config.yaml
num_hidden_layers: 16
hidden_act: "swiglu"
normalize_top_k: true
n_groups: 8
num_attention_heads: 2
rope_theta: 8570.0
rope_fraction: 0.75
optimizer: "adam_variant"
lr_head: 0.00763
max_grad_norm: 2.0
train_tokens: 334800000
dataset: "wikipedia_en"
Below are experts of layer 13 (counted from 0) of a mixture-of-experts language model. Rows are named router (the router's row for the expert) and show model dimensions 0-159. Each number is 128 + 24 x the weight over its row's rms, rounded and kept within 0 to 255. Numbers have three digits each.
After each expert's rows: "gets" lists some tokens that make up at least twice as much of what it gets as of all text. This comes from a sample of Wikipedia text that the model never trained on. Tokens count by the router's weight.

# expert 17
router:107114119124151146142124107138144104153132149134119133158136150060123128149086139192204140098148144159142144134153090114113143144127127160121126139164122106101176153110107150083125115102079097140115113163122174151168152150150118136109103136145128129122148118138168168118168143126137106147119127123085131119094129115139139085154119133110111142132131104162168119122115152139173113114133123163134127153094136102143122124117152124074099098104147130140098136108096088098134086126144081
gets: ",", "s", "ers", "es", "ation", "\""

# expert 11
router:117122137102153136129115115130120105162140174125133160126123107126127162139125137163174129131158117153142146128167090127128160134143109140144117121162135112094134131103099123103126115092105100104124134140122141138152124142121142177083090140136119119141131134138124178145144111143177109121161100076087125079100107149110136103149142168118094133165108109137124122124144123142186096105156112130132107158103166070150116128115177117069115137146170129189108106105113126079150124158156099
gets: ",", " 18", ")", " in", "19", " 17"

# expert 9
router:118118134137121142151131107143146122149125166150134130126123112060130136147108135172175148137170124178183140110146104123134134140134082147107084101141108095086180155138076158097149101082092115124135103146121149169130131132126140158122102126127121117121149109115145139127126132155130141163131092064076121131098127126137135106136135145119102167158116105182156101107125147146143122113131130134143109177091166117122085148101145092109133139137157124156107146105129118083112121123139097
gets: " and", ",", " he", " was", " He", " which"

# expert 20
router:105110148127131145116084079129136145146130160149157159123107142131108160147143105130150144125148124138155142138120095140109131175162103132116126148159144128095134142104124145089145133095081137129123102187107146174165135109126118154077057108127111120131134153118131142156135101111129146132123117124091132115103167123144097089146127150140116158178098113157149106127088164163130113111122142156130138153140128117118078131109159132114154124111152157144101179084100115123128096137199100
gets: " (", "==", "|", " \"", " ", "–"

# expert 25
router:113124140120121126133125113121127139159124171149116146122135157064075152136129113159143141140150104153162108116157078148076151154124122128101123128157114122099146121127114152092122113119081080146098089155116158136161137150149139159130106136166139129135134117121150156154155099127150094122121079084070122097107143126128156108159105151117103154164112108144161099121114137148167133130118127142121102163114166075166150122111144148091119119110158130143111147123106113107135095146156068
gets: " the", " a", "'s", " his", " The", " their"

# expert 21
router:135105110154139117130131115155142119163133145149098137151133114142089128147113129181181151121161140140142168083144104179119106112092112128122129142116117114127161139105133163078134148131101078121123123138122139146190107107097114138084073146129168114130130115168170122153193092143130140138133127126103096120099182129166101129138115145127125148167106093151122106105119182135141108122103114130141114159127128089127112120133133101106097127124138109177114123103113083102153144149157123
gets: "\n", ".", "-", " (", "/", "–"

# expert 2
router:140161093153107107118133124132142130162125170142108126141103117098129149112131128128159147174165122177147131131150118133130157133111131134124107122157127119122174128137112165080135116102071118123120120180124157167122129120118115170092091109115088114111119131121149149138132139171120116119173122071080103084094170114147123111165134153158080141181148104143135122096108132139122128143099114147119129156088161101109112151116176117117131154150173132164106142097162126102130115142137092
gets: " to", " and", " in", " is", " was", " would"

# expert 13
router:116128137118169122116107116134128112139122146170094170120124135112133176146103143147175139105159143155162153127158104102125157131119123160104143105135132101108145132104090155096132091121108111125120127176132176143127160114145119170069077134151129114124132116145169168117142137148135119113123105104096158098129122124138131101166115160130122159175139084148111101106109154114184126108142112148145123180105140102162136119135165102056118112112154154133114147124112129095158094145151112
gets: " |", ")", ".", ";", "%", "\""

# expert 28
router:131135108126168143131094107131112123161134151099123149155131144090124170142112117121208145097162147125144132138135104123103127153140116155124088106144133102090157103138099124095156122084087127136121128145129161142153146133130135172095090142156114139149161108159173171115144143131156131122124125106108133102100122136145140110144106170119110151153139100153157091102138151165159118122145110129135092149108142103132104125124166138058121108150151125165109136101104095086131099139170074
gets: ",", " United", ")", " States", "1", " 0"

# expert 15
router:101111102121110117144132091131150133174113173130137152127125142078118154112066164157145146136172124122165131128147089148107137148137107114091111114141130122114162128094122129098139108100114128127096104164114143195152143115148123152084055123146146119082127149139141141143162107167142132111160095116150121106106145125124103107145129173144094145178119081149148136097093122146147097129127117142108134153128159091123120140113168122102107118132162113149117135088126094116133103137167101
gets: " |", ".", "-", "|", ":", "=="

# expert 7
router:137132128129130118137137154153150112175140164119121152128154159131111182149097132170172151133154122165164151112125107150114124147127131120111087113162129121097157133086117145143115113099095105131118119128136129139181135134096130143072046111144103128114133167119146134138150136170157130129155138102050122149088151108137114130167114160129114123196137101107138095119113126125121121107095117152124099136117126097152157131120145121141094132131130109116095136120105137070138080117149107
gets: "\n", "-", " D", " C", " ", " B"

# expert 27
router:116162126115162130129107109130124125160121175155108135117151133091097151131122128178146131151158104168172119102119106141099139141125093133091085127136147099098157129130102139127147088107100096113118096163095161163167125141138148170122100127165136110137151132132142160159136098164166125121149084090056112103113142118130122089133114163126103142175117114138163088116117138143149134133112141132126113144126155102145148134118175112113162113138152113165128133139105097080144102163134085
gets: " the", " a", " The", " his", "'s", "The"

# expert 3
router:137152100119133128107119121149129139151123158149106127133129126096134125110094121117170154175151109160153164114148094131131151138115116150117155140153143134111148115150085135086145102093070115118120112153120176152145131120125123166100104131157109106105110134121159154161144108154130108127148125100082114090093167111143134097174123139169071138161153104141124093131096132137145108167127102141114123179115163076136111134106158133097128139127171123166110137090143112095140101131153069
gets: " of", " in", " to", " on", " for", " with"

# expert 12
router:117108115103151125156130095141134143169097164139125148118120167068107178108088131141131133148123106157171134105139100141101144147126117122113110125149134126110135123100127144094148090103126121139127095175126162156168136122117140163087048137136144109110167151136132126169170145163144107123139102112150117103098150131122150105145107172131088137197127098164141136112088152141176110142101124131121118169122147094114131124117159132097105122126158120158135131092125121100134105136145099
gets: " |", "|", "-", ";", ":", " the"

# expert 23
router:124132114140120110150134094150159099148147171133112148123140203138084157132119121161196144135144123153134131102135094141126111169157111148121102146132150108122190124090101121090150098102099102118105113167091159135140107102115128150088098118137122110123130169140181136136144127154143132111118094093073130121124148098135140089143139174148118158180126125131126145123105152108121120121142114111130128137138148080113120151094167135113128129118148125162115126103100105069128095143152114
gets: "\n", " (", " \"", " un", " after", " where"

# expert 0
router:092169133105173126124111140127134113145132165143131166122153158103110151117100140102153155179167125155149134109114072134129139154098136139114139127126154084110127121155103125091138103117097104107119124165110175152128138117115146194092090121173113109131126118116167145171136099145120119113141108103084128116085138112164137113154123146123093157178113091137135091130095127156168134147122113156108105159113152115121120152133157115103122100122164113192127144122109119119137110139166101
gets: " of", " in", " the", " by", " to", " for"

# expert 30
router:077164125104135104171127103151148113144156134159112153127128154113103153138111148166177133128111127121147105105177089114119142136129148136111125091140138140132140105139101154115123094120109100094112109147111123182163126109123097158088063122141116136116116153105144156146165096131141116116146099108069130099141158140164142166138127165130118193190107111114140122129109113131157078110146090146131108125126171093127148139136137101110150098146161126148101137127102141118100097115113124
gets: "\n", " ", " Total", " l", " %", " Country"

# expert 26
router:103151118128159103146139120145154140143117164125097120142102144097100158124100152176173142139175145119162125097138127120119157153117111096158086127149130110108169111124136136132129145107118133107113137158119145150159145098112146166108085122118110123103126155098141175165166133156120106166109159111081124111107110135153120106183119158112100142172101127145094146090094121137123143158174113127130091155090124092122122111118161145103135146105155063145136125085112090111139135128164119
gets: " was", " is", " as", " be", " were", " are"

# expert 4
router:095112145185204118100112105167104118158097155145112157146125110143085174108141155160173150130138112135176137091139104147120117161150124125108117097148151118113152116153149099137135107091113122115125110158123164142170159125119125159083044117144129126117115146136150147133156138135133122125127108123070127139105129144131107113153122166133102133176128119121142109106146138149116138099143103146130117140090137075149101140148123128105137104119152120143110133104148133080156100139130083
gets: "\n", " ", " 2", " 1", "–", " 3"

# expert 29
router:149135099159175144126092103133094128177134139124107146135114120111090191134144132150199137119145136142163137100145091136079135137115121120105127110158146135120149135119132103118133085097107098142096117170122134118168141104146127153090082123139135129137119121130154165136170140139174130111136093088092110127103119115137125139141096158130102159197121092155161096124141135143162132126159146142151107148119139079131119106114148137086103124139135131143141132126117101089124095147139068
gets: ".", " 1", " 0", "1", " 2", "0"

# expert 31
router:105130139102163134154084089130156092130137141152136172137137149099139161125098143157166106131138128137170143112118075154122153134140158149132126105129117127083141104150111145141110125124083108100145101140128158146168137110111116157079080135147086125092134126119111187163180127156157129125136109122080118101121137143141125120152105144126103170203114118129097127129120139128157110129120084167097141122073167098138114109155123120087138121133154145134118132130146114108131092142157124
gets: "\n", " ", " In", ")", "In", " Date"